From a checkpoint of a small mixture-of-experts model trained on Wikipedia.
Training: a variant of Muon for the experts, 382M tokens.
Below are experts of layer 2 (counted from 0) of a mixture-of-experts language model. Rows are named router (the router's row for the expert) and show model dimensions 0-127. Each number is 200 + 30 x the weight over its row's rms, rounded and kept within 0 to 999.
After each expert's rows: "mostly gets" lists some tokens that are sent to it at least half of the time; "comes after" lists some tokens at least twice as common just before its tokens as in all text. This comes from a sample of Wikipedia text that the model never trained on. Tokens count by the router's weight.

# expert 82
router,209,238,201,180,196,232,176,159,181,206,190,202,198,180,263,233,217,184,218,222,217,171,208,198,152,150,221,297,177,192,169,191,185,230,243,228,183,249,228,204,203,232,202,204,184,204,261,205,222,205,217,202,240,224,154,208,230,227,202,162,150,217,227,212,191,190,224,199,222,159,234,121,185,218,186,216,237,172,194,186,203,214,222,163,190,191,228,213,238,280,182,223,172,197,249,216,216,237,149,162,187,142,210,205,250,215,163,204,176,233,185,251,225,220,160,193,183,152,218,142,178,230,184,227,171,164,221,200
mostly gets: " c", " m", " l", " p", " ch", " pl"
comes after: " the", " a", " and", ";", " to", "'s"

# expert 86
router,188,236,180,166,232,202,202,176,266,229,183,228,228,186,213,225,193,219,176,215,182,169,222,226,158,155,222,250,193,200,177,227,174,209,206,217,247,179,200,162,189,236,154,167,185,222,227,199,215,212,187,220,223,213,194,169,292,232,186,172,198,209,259,254,226,233,222,178,251,159,222,147,192,274,183,188,213,197,162,186,235,204,210,212,179,185,183,207,159,238,178,195,181,200,208,220,180,149,158,113,157,182,224,238,218,177,137,221,176,219,207,238,232,245,195,204,197,169,183,176,154,191,218,243,203,169,222,200
mostly gets: " and", " or", " had", " that", " who", " which"
comes after: ",", "s", " that", " and", "ing", "ed"

# expert 93
router,205,241,161,182,186,231,185,162,210,219,189,211,223,187,275,214,209,193,176,209,164,178,224,225,164,119,208,258,180,198,213,194,192,248,248,208,228,237,268,200,201,220,188,218,205,207,252,214,196,222,197,181,205,223,203,173,244,255,178,156,201,233,206,212,194,230,183,166,198,209,199,205,186,253,197,216,244,175,156,201,218,215,216,173,204,195,225,214,232,220,167,228,178,169,213,229,171,203,186,207,176,174,179,153,242,240,180,286,140,217,209,228,230,200,164,145,176,163,191,176,151,221,120,206,229,196,207,250
mostly gets: " ", " six", " five", " four", " three"
comes after: " |", "|", ";", ",", ":", " in"

# expert 53
router,192,217,150,169,233,201,177,172,253,189,161,182,244,198,247,228,180,210,199,202,222,172,214,249,190,146,202,224,145,224,201,191,136,205,185,240,218,255,174,183,164,293,169,215,229,203,238,199,235,257,205,218,246,236,165,195,238,222,187,164,164,211,222,224,170,196,193,178,222,201,251,215,155,198,165,202,261,176,168,203,199,225,208,182,145,227,209,198,224,259,181,187,157,145,209,202,157,190,183,167,172,161,228,171,213,225,196,246,156,216,220,231,210,207,163,154,187,175,204,196,185,185,192,222,194,172,214,225
mostly gets: "\"", " \"", " (", " '", " [", "\","
comes after: "\n", ")\n", ".\n", "==\n", " |\n", " /"

# expert 72
router,165,246,168,171,204,249,193,178,228,226,172,211,211,210,226,241,198,193,204,216,200,178,198,236,163,172,221,235,190,176,183,217,157,205,221,224,232,208,215,157,180,198,201,236,227,218,229,196,224,221,182,257,244,244,158,192,212,273,202,191,192,272,248,236,186,234,222,200,202,221,216,175,171,221,174,179,233,184,168,179,172,227,175,208,204,215,185,219,242,225,166,205,207,147,231,228,185,216,158,173,108,152,239,192,221,243,156,213,150,211,207,229,225,201,174,171,158,147,166,186,162,206,173,228,207,132,188,240
mostly gets: " N", " U", " I", " Al", " V", " Z"
comes after: " |", "-", ":", ",", " the", "|"

# expert 89
router,165,194,143,188,247,224,174,140,196,208,169,212,227,180,237,212,170,208,187,199,240,172,207,243,180,145,212,259,191,183,210,238,161,228,201,232,227,246,194,213,173,232,166,239,215,211,259,211,203,251,214,197,228,242,156,171,258,229,164,209,164,227,215,250,179,177,189,190,202,178,244,202,180,188,155,202,263,195,173,214,216,211,186,188,195,217,195,199,209,251,118,193,198,174,200,239,163,175,147,183,134,174,235,183,241,228,178,212,157,228,240,238,219,234,176,182,189,173,175,188,187,236,182,212,214,191,220,239
mostly gets: "\"", "'", " \"", " —", " '", "’"
comes after: " |\n", " |", " as", "|", " is", ")."

# expert 90
router,188,211,184,198,231,225,190,171,221,183,153,219,218,190,210,251,185,209,213,219,173,183,198,216,184,150,207,244,208,208,165,232,172,210,235,206,249,215,197,190,207,245,228,237,208,191,213,216,215,226,181,246,267,234,189,191,196,225,205,198,189,234,224,253,210,226,230,162,205,170,240,181,165,242,202,208,216,186,175,205,193,269,182,162,168,223,163,201,224,258,172,199,227,138,201,201,187,210,182,183,112,189,210,137,190,232,168,245,179,220,191,229,214,198,134,148,193,159,131,163,157,232,143,235,221,163,199,217
mostly gets: " S", " N", " O", " Al", " U", " Ar"
comes after: " |", "-", " the", ",", ":", "."

# expert 14
router,225,189,150,164,234,224,166,194,226,211,182,210,207,190,265,233,179,268,208,238,186,148,217,190,195,196,192,269,182,210,204,227,140,216,247,236,241,221,181,185,176,256,139,195,186,209,221,159,199,212,183,212,200,223,212,191,240,215,178,182,197,211,264,227,183,259,192,174,226,174,223,197,195,246,186,185,213,201,153,204,276,213,190,181,180,195,165,215,170,224,171,204,151,191,185,210,192,201,196,109,154,205,238,169,226,202,159,224,152,196,210,205,234,214,160,201,156,160,195,171,177,193,218,204,226,203,265,207
mostly gets: " and", ",", "),", " where", " which", "\","
comes after: ",", "s", "1", "a", "2", "er"

# expert 77
router,178,213,159,161,240,214,166,149,224,200,164,226,227,191,213,223,161,189,179,207,232,172,220,207,185,141,195,272,183,186,188,209,205,208,222,226,242,249,178,213,178,284,203,226,240,210,258,223,231,257,213,217,237,229,149,162,244,223,193,190,182,220,218,211,195,221,206,188,233,192,209,184,179,221,146,193,235,171,152,225,210,224,217,183,184,224,215,190,204,252,151,193,202,163,184,257,190,186,163,176,172,181,239,201,212,211,158,266,163,222,219,245,231,200,160,147,186,169,189,196,177,205,172,243,165,156,228,219
mostly gets: "|", " \"", "^{", "_{", " '", " ["
comes after: " |\n", "\n", ")\n", "|\n", "|---|\n", " /"

# expert 55
router,187,228,153,184,260,210,178,148,194,207,183,228,211,167,229,229,204,181,202,234,203,178,200,203,190,148,256,235,172,247,146,226,184,201,203,183,236,203,205,126,207,244,169,187,189,218,224,208,252,244,210,263,237,221,196,171,195,212,158,190,197,217,192,226,189,218,213,190,253,159,231,163,199,209,192,189,207,166,162,191,206,256,187,165,170,173,227,266,239,214,180,210,201,183,209,240,195,176,171,160,148,170,237,188,232,208,193,214,153,215,221,232,230,204,175,158,149,171,162,179,161,173,148,251,182,182,233,241
mostly gets: " to", " He", " it", "ust", " re", " he"
comes after: ".", ",", "ed", " and", ".\n\n", "ing"

# expert 40
router,189,206,188,140,186,230,194,172,208,162,139,201,218,190,238,222,232,238,179,208,228,185,211,203,178,145,222,207,192,171,208,196,199,197,241,175,271,235,225,179,194,200,127,202,221,248,240,190,225,222,205,231,256,232,134,206,195,229,131,142,185,231,240,210,238,219,229,201,187,189,220,190,197,263,209,181,231,195,180,218,260,205,172,156,184,140,224,226,188,225,158,226,166,209,230,209,178,181,163,176,146,159,207,185,218,229,195,209,198,230,224,275,234,181,187,178,183,151,199,181,177,192,200,234,220,198,208,173
mostly gets: " •", "°N", "istory", "adium", " station", " Born"
comes after: " ", "\n", "-", " (", ":", "8"

# expert 70
router,190,238,194,161,230,207,148,166,208,197,193,253,218,196,198,245,189,223,179,228,185,191,213,205,191,200,203,212,176,210,194,219,157,208,226,175,240,254,191,178,174,239,201,191,194,197,192,231,215,195,230,215,239,244,142,199,234,249,207,132,198,248,269,262,162,188,186,224,199,184,236,121,166,206,174,205,237,177,198,181,197,234,191,202,142,211,198,248,239,200,143,199,177,184,173,231,182,201,181,179,164,190,261,196,252,223,192,217,167,217,215,230,218,183,155,129,183,148,167,167,204,157,184,213,206,171,241,226
mostly gets: "T", "A", "C", "O", "M", "P"
comes after: " (", " \"", "==", "\n\n", ".\n\n", "-"

# expert 7
router,162,218,179,165,255,239,177,132,214,189,209,228,234,152,211,232,202,207,175,208,218,169,227,254,158,184,235,224,173,213,196,214,177,226,201,241,243,259,191,164,209,223,187,212,205,191,220,178,236,249,201,197,226,212,191,135,262,230,169,170,169,186,246,238,196,217,240,195,218,166,218,174,202,267,174,200,230,198,155,176,182,219,193,175,181,228,199,252,188,201,182,186,159,153,217,216,184,191,143,121,145,175,200,166,222,190,214,251,173,208,227,219,224,205,166,190,171,165,187,204,173,241,183,248,165,199,210,205
mostly gets: " H", " B", " G", " He", " K", " M"
comes after: ".", " |", ",", "-", " the", " of"

# expert 59
router,172,196,142,195,214,236,191,186,271,208,157,214,226,157,232,226,171,204,205,229,198,172,246,242,196,163,203,202,189,198,191,200,170,229,221,217,227,215,222,173,149,253,142,204,184,245,244,217,207,187,177,232,249,228,185,194,186,244,155,179,180,232,268,236,183,193,210,185,221,173,253,194,176,233,192,178,213,213,164,209,264,229,185,181,184,190,173,223,170,222,166,173,153,166,256,218,211,190,176,161,188,176,239,218,232,216,198,213,166,241,198,198,251,211,176,211,144,153,185,206,150,198,149,256,204,171,238,221
mostly gets: " became", " including", " include", "″N", " called", " along"
comes after: "ed", ",", " of", ".", "s", " such"

# expert 56
router,197,210,199,176,231,193,188,129,267,225,199,211,218,204,254,211,211,204,179,217,197,189,220,210,123,140,249,222,179,186,200,241,154,217,196,206,197,217,213,110,226,282,177,158,206,210,231,191,217,223,239,240,221,229,211,187,245,204,146,159,149,213,188,230,191,189,240,225,188,199,232,174,178,267,157,161,210,194,136,169,241,204,165,204,189,194,224,197,194,228,179,195,185,179,228,252,195,181,173,167,187,164,212,209,223,198,182,221,171,231,236,218,242,217,179,177,176,184,150,214,167,191,160,218,191,200,207,215
mostly gets: " it", " he", " def", " att", " sp", " mov"
comes after: " the", ",", " was", " and", " to", " a"

# expert 46
router,195,220,198,170,224,213,176,156,192,165,157,217,204,206,196,259,194,211,194,209,207,118,199,249,199,168,205,229,188,170,202,200,180,231,228,212,282,236,207,173,188,208,173,247,222,245,225,214,257,216,210,199,249,210,174,207,212,240,161,187,194,214,255,207,225,228,203,197,207,193,203,207,179,230,197,183,236,185,188,238,212,224,201,160,147,178,183,176,212,223,227,219,121,159,194,211,206,207,124,155,149,156,212,184,221,230,196,218,152,203,232,271,241,212,185,164,180,165,191,182,162,155,152,237,203,155,188,201
mostly gets: "-", ":", "–", ";", " -", "\n"
comes after: "\n", ")\n", "1", "2", ".\n", "3"

# expert 31
router,189,242,186,163,211,209,152,137,206,183,202,229,223,181,215,220,223,243,182,187,224,179,244,202,171,162,194,227,187,193,202,236,199,184,236,200,266,218,237,170,185,218,190,224,224,214,217,234,277,221,208,221,252,221,170,140,216,243,175,151,173,238,271,231,171,191,207,212,185,174,205,166,184,249,193,195,252,160,177,196,204,215,230,179,198,207,212,246,240,202,164,183,148,176,183,206,200,198,159,168,186,162,242,209,243,232,174,214,179,228,202,257,247,192,168,149,190,129,189,179,201,157,200,247,184,180,208,221
mostly gets: "T", "A", "C", "M", "P", "N"
comes after: ".\n\n", " (", "\n\n", "\n", " \"", "=="

# expert 84
router,225,236,137,193,199,182,203,167,185,149,177,189,228,164,204,246,222,208,228,204,216,182,207,242,159,156,221,293,185,199,157,179,200,212,212,204,230,246,250,197,195,214,155,234,232,212,281,238,231,189,183,207,255,281,159,185,210,217,192,168,197,236,243,189,167,223,233,175,237,192,230,181,182,197,184,215,233,177,192,204,196,225,151,181,164,175,201,219,214,234,172,210,188,197,212,224,211,193,158,186,198,174,194,154,187,219,144,230,167,238,202,244,234,209,168,175,177,129,188,196,182,235,173,244,207,178,217,206
mostly gets: " D", " d", " De", " Gen", " var", " ed"
comes after: "-", ":", " |", ".", "|", "\n"

# expert 74
router,170,207,160,154,214,246,177,150,214,189,142,222,227,182,199,252,198,218,189,208,220,170,205,193,205,166,247,218,166,205,213,213,139,223,194,217,264,207,237,201,177,228,183,199,204,213,201,193,218,261,199,197,227,243,142,192,215,228,151,153,182,215,228,247,244,202,210,176,174,201,221,169,206,217,184,197,256,190,159,169,247,205,224,115,194,179,232,248,224,240,171,195,189,189,223,255,174,212,130,195,181,161,197,194,256,239,178,243,167,225,218,227,212,195,158,184,201,161,204,164,165,210,158,208,213,179,231,194
mostly gets: "0", "9", "2", "8", "7", "1"
comes after: " ", "201", "200", ".", "–", "202"

# expert 2
router,220,239,150,171,196,202,198,167,218,197,155,225,227,171,215,228,201,209,207,229,213,178,245,230,126,157,201,231,205,193,185,239,177,206,187,203,203,221,218,197,192,246,128,223,252,229,211,215,234,217,195,246,217,206,191,186,213,199,195,175,197,273,235,247,152,177,193,183,261,194,231,163,183,201,193,192,203,206,183,187,207,215,189,196,173,219,234,211,215,209,166,213,173,170,201,182,197,161,185,152,169,168,217,222,222,198,161,216,180,243,281,238,218,246,198,138,152,176,145,184,160,232,180,223,204,125,244,242
mostly gets: " comp", " com", " design", " en", " writ", " prov"
comes after: " the", " a", " to", " and", " was", " is"

# expert 67
router,192,211,162,225,230,246,167,159,234,202,192,195,238,178,202,221,203,174,189,197,202,149,193,230,146,151,228,250,168,190,168,208,160,223,201,226,231,261,195,215,185,200,186,237,197,237,190,222,201,182,223,190,214,223,161,180,279,256,186,186,181,247,253,251,203,212,189,178,258,160,225,195,198,200,154,188,241,188,165,230,199,195,161,190,173,200,256,245,232,207,146,195,209,165,220,202,177,187,179,202,133,178,207,144,194,217,186,228,158,261,233,222,248,196,195,178,205,176,152,182,184,214,166,244,176,174,231,195
mostly gets: " a", " the", " A", " his", " an", "'s"
comes after: " of", " in", " as", " is", " with", " for"

# expert 95
router,202,209,129,208,221,236,181,174,269,194,197,189,253,165,220,223,226,216,216,180,199,148,246,219,172,144,206,220,186,165,125,184,207,195,208,245,216,220,192,162,179,214,178,232,198,238,192,199,248,220,205,187,220,200,155,201,238,214,180,174,155,221,240,269,223,219,178,190,224,197,218,187,167,237,169,192,209,187,166,240,242,206,167,161,190,161,220,234,174,256,183,219,227,158,229,223,179,226,157,179,182,183,190,185,234,197,206,214,168,222,209,212,217,226,164,195,194,157,149,191,124,215,193,262,201,170,263,210
mostly gets: " the", " this", " first", " new", " one", " all"
comes after: " of", " in", " the", " to", " and", " for"

# expert 22
router,201,221,176,158,251,233,169,167,220,215,194,218,206,177,225,260,210,213,174,210,187,204,240,242,197,153,267,232,205,181,177,230,165,232,203,254,227,195,244,186,154,228,198,198,225,188,201,224,246,255,225,168,202,222,203,166,228,194,183,178,183,223,212,229,183,199,210,198,236,168,256,190,201,244,187,206,248,169,178,179,188,227,178,169,160,231,227,205,206,238,189,210,153,191,185,220,192,166,137,145,183,134,209,139,287,186,176,215,183,224,223,232,263,203,177,168,193,185,177,158,160,234,177,207,196,175,222,191
mostly gets: " w", " W", " g", "W", "and", " th"
comes after: " the", " a", " and", " to", " his", "'s"

# expert 27
router,214,209,173,188,226,231,159,159,204,206,160,187,210,182,227,243,178,224,200,217,201,137,223,172,177,135,207,233,180,179,202,199,185,206,201,291,229,257,211,179,161,239,176,212,191,184,204,170,199,187,222,279,239,218,197,214,236,235,177,176,194,200,237,210,193,253,218,163,233,158,215,198,201,268,208,206,212,190,173,237,257,210,221,192,142,210,208,209,188,250,166,184,165,189,202,219,189,198,179,130,149,201,214,169,246,228,163,200,141,213,201,210,261,216,183,200,188,165,192,175,178,230,200,197,242,193,261,195
mostly gets: ",", " that", " the", ".,", "',"
comes after: " of", " in", " at", " to", " for", " on"

# expert 9
router,147,227,223,183,212,197,176,186,261,189,189,187,240,180,235,218,210,209,203,216,211,149,251,247,176,149,212,217,166,223,217,223,140,227,187,247,233,257,212,187,184,233,181,215,206,249,211,180,231,229,192,205,216,255,200,215,248,227,179,171,179,205,216,238,201,184,205,203,202,170,230,201,150,220,159,218,242,192,147,207,206,194,220,194,166,191,213,197,182,217,154,197,145,137,184,219,186,169,167,189,155,118,246,173,197,213,191,196,180,203,222,220,227,185,152,167,153,156,182,188,153,175,195,210,170,174,282,214
mostly gets: "==", "===", "====", "\"", ")", ").\n\n"
comes after: ".\n\n", " |\n\n", "\n\n", "s", "\"", ")"

# expert 11
router,233,210,147,189,215,211,171,154,213,182,176,240,244,162,211,240,188,245,215,238,188,141,240,212,194,199,204,256,192,192,186,227,169,196,223,234,207,215,207,195,210,236,193,172,209,253,222,214,244,214,195,258,225,237,172,142,198,235,158,152,135,208,205,245,190,236,177,216,236,198,240,224,187,208,192,149,228,185,151,181,219,238,228,181,198,188,176,187,208,246,149,219,193,168,227,227,189,207,210,146,182,196,204,200,246,232,141,217,176,213,204,228,223,234,166,161,175,161,221,143,167,183,147,243,181,166,227,180
mostly gets: "ight", "ff", "ann", "iss", "191", "193"
comes after: " ", " M", " l", " (", " W", " B"

# expert 52
router,181,244,179,157,203,222,164,177,275,183,184,222,217,195,224,261,169,231,181,233,224,175,182,205,174,154,209,242,175,186,190,200,189,197,189,212,207,243,242,223,177,198,187,219,198,234,257,200,229,237,194,184,210,224,191,182,252,260,166,197,167,205,252,229,213,214,217,173,215,149,233,142,201,215,186,201,213,165,166,193,238,209,222,140,199,240,188,214,212,243,166,228,156,185,218,239,191,172,140,158,173,169,256,197,227,234,193,195,114,224,195,238,239,204,168,198,193,174,165,148,166,194,203,193,229,167,221,212
mostly gets: ".", ").", "\".", " |", ".\""
comes after: "0", "1", ")", "2", "3", "4"

# expert 37
router,212,221,191,197,226,211,186,161,203,208,185,225,171,204,248,232,195,179,180,188,169,210,237,240,141,152,236,238,182,186,234,204,202,208,173,265,199,246,193,175,206,287,185,224,222,212,240,209,230,196,232,200,227,218,179,131,227,212,177,185,174,218,224,236,203,190,227,178,201,175,211,162,191,220,176,180,225,200,169,206,215,205,189,184,166,169,215,255,185,234,178,264,171,152,194,218,209,170,184,147,183,136,212,188,246,244,190,191,164,186,200,234,200,188,149,181,171,160,194,162,144,261,150,251,254,184,208,179
mostly gets: " t", " b", " f", " m", " s", " w"
comes after: " the", " a", " and", " to", " of", "'s"

# expert 76
router,240,219,157,157,186,224,184,179,251,204,169,220,221,187,243,242,212,227,189,202,187,180,219,194,168,168,179,214,191,212,167,244,150,225,199,224,229,283,253,179,186,237,194,171,207,211,253,172,214,215,218,228,246,240,185,178,218,228,178,200,156,209,233,211,260,236,161,197,214,199,259,200,185,215,181,163,219,184,173,189,204,210,192,166,162,182,166,209,180,245,151,180,217,195,185,213,186,202,224,176,154,179,179,215,256,219,196,228,131,213,251,239,215,192,168,143,221,145,190,179,175,167,120,232,191,194,217,211
mostly gets: "201", "200", "199", "197", "202", "198"
comes after: " ", " (", "–", " on", "On", "In"

# expert 34
router,182,217,184,176,215,228,172,168,196,194,191,196,213,186,259,233,221,237,220,227,173,197,230,232,182,205,204,213,189,177,179,185,162,219,233,242,199,270,217,174,165,234,199,221,231,225,236,190,202,207,205,248,229,270,187,190,209,228,209,156,180,175,217,244,179,241,233,170,214,184,219,138,213,215,181,191,223,184,170,239,169,213,217,159,167,213,171,242,254,222,163,190,183,167,249,210,184,201,116,166,197,214,226,156,200,191,181,243,136,223,195,209,235,179,172,155,180,104,211,188,178,229,156,216,193,183,236,235
mostly gets: " C", " L", " T", " R", " D", " J"
comes after: " |", "-", ".", ",", " the", ":"

# expert 79
router,199,199,150,166,227,218,196,152,242,219,145,228,231,201,195,223,189,232,185,254,203,175,202,200,202,163,233,202,182,198,170,224,138,225,200,208,240,235,242,205,147,231,194,211,209,215,211,199,224,219,230,196,237,224,148,181,232,227,139,193,178,196,241,238,191,187,179,209,181,195,228,161,165,209,186,201,237,188,141,167,211,213,198,135,205,171,210,194,223,227,144,212,185,200,211,247,203,216,168,191,184,172,189,198,256,219,186,241,111,254,226,232,204,196,175,153,182,140,177,170,148,236,161,242,228,165,198,225
mostly gets: "70", "78", "77", "55", "56", "67"
comes after: " ", ".", "–", "201", "200", ","

# expert 1
router,175,216,198,182,212,238,188,152,242,208,159,218,202,203,230,232,189,224,187,212,198,178,213,231,204,158,201,215,187,193,142,222,141,260,205,253,228,192,243,161,180,224,210,171,219,254,283,184,232,226,218,227,203,218,176,170,201,233,170,199,185,227,241,228,180,200,226,206,241,141,234,190,176,226,162,168,235,179,181,219,204,220,171,177,140,214,231,219,257,230,190,217,218,183,180,208,168,154,144,187,201,132,218,187,256,192,189,187,166,236,230,217,230,194,159,185,173,155,222,175,164,209,165,252,206,192,245,198
mostly gets: " to", " by", " from", " with", " over", " up"
comes after: "ed", "ated", "ing", "s", " due", "es"

# expert 54
router,193,201,175,187,221,205,204,177,227,188,177,223,230,182,259,254,207,225,166,186,187,163,206,211,167,181,189,209,151,209,166,230,118,205,187,208,235,237,246,223,178,237,206,220,215,212,209,205,229,258,211,218,228,229,141,226,215,225,149,160,195,223,211,287,190,194,199,185,189,176,271,135,167,225,192,209,261,181,176,203,214,181,234,118,183,192,210,218,219,219,151,192,206,178,228,207,183,216,184,214,197,167,185,198,251,195,186,231,135,221,219,234,229,241,166,186,180,182,190,164,158,198,166,213,246,198,227,226
mostly gets: "19", "15", "18", "14", "12", "17"
comes after: " ", "–", "201", "202", "200", " ("

# expert 69
router,173,208,149,186,217,259,187,131,209,185,181,268,254,206,199,249,188,225,180,216,199,177,210,225,189,149,223,232,187,198,227,240,102,221,180,242,233,236,265,188,172,190,164,194,214,228,240,173,193,266,203,195,210,219,196,201,218,231,185,167,191,204,230,255,228,206,189,202,197,184,248,167,166,214,180,189,225,183,147,179,229,198,227,140,162,215,200,218,228,229,161,182,194,182,226,226,192,210,172,178,186,189,208,179,215,236,195,229,152,219,238,216,224,198,165,177,183,164,181,155,147,223,163,213,243,175,228,214
mostly gets: "7", "6", "0", "8", "4", "1"
comes after: " ", "201", "200", "–", "202", "."

# expert 18
router,187,224,197,189,220,215,176,163,218,196,193,223,206,192,224,223,193,204,181,249,197,179,188,172,206,158,206,230,178,182,201,170,154,218,193,210,200,269,258,212,131,237,187,250,219,220,254,227,191,224,189,203,240,240,160,164,227,250,183,201,209,207,262,205,243,205,242,205,189,189,231,205,200,211,161,197,194,166,168,235,247,219,219,145,185,255,171,212,242,236,171,198,196,215,213,245,141,168,150,177,173,182,216,172,231,201,189,190,144,216,192,224,244,188,152,167,158,116,174,175,200,192,209,228,178,149,232,222
mostly gets: " |", "|", ";", " —;", ");"
comes after: " |\n", "0", ")", "1", "2", "3"

# expert 65
router,202,236,185,172,230,232,187,179,220,178,195,199,215,186,234,248,189,186,209,203,218,211,238,252,118,113,206,225,179,174,186,257,203,212,229,258,198,234,180,181,216,246,172,205,224,209,231,198,200,210,203,212,207,227,216,159,248,236,149,156,161,233,239,218,202,206,227,176,171,200,218,159,200,185,170,191,219,182,197,213,204,210,148,142,175,196,224,199,176,255,199,181,192,123,235,193,202,180,170,154,155,162,202,168,217,252,187,233,155,226,201,197,221,234,159,178,173,142,210,194,158,204,156,201,221,171,220,233
mostly gets: " s", " b", " d", " comm", " inv", " resp"
comes after: " the", " |", " a", " and", ",", " to"

# expert 23
router,183,221,188,184,259,239,188,186,205,217,190,199,254,181,195,250,164,213,198,235,230,192,233,245,153,178,232,235,186,202,179,204,174,184,204,187,216,210,236,183,175,211,181,198,206,198,231,161,250,206,197,221,239,268,145,153,252,269,146,205,176,179,229,240,188,195,200,191,249,182,219,169,179,243,204,208,213,188,118,158,191,197,176,176,171,213,200,209,182,219,209,187,196,177,196,216,190,212,165,167,163,169,207,155,259,184,153,239,139,223,226,229,237,238,169,161,188,180,191,164,185,229,143,232,216,166,239,204
mostly gets: " H", " Br", "h", " wh", " Mc", " Gl"
comes after: " |", ".", "-", "|", " of", ";"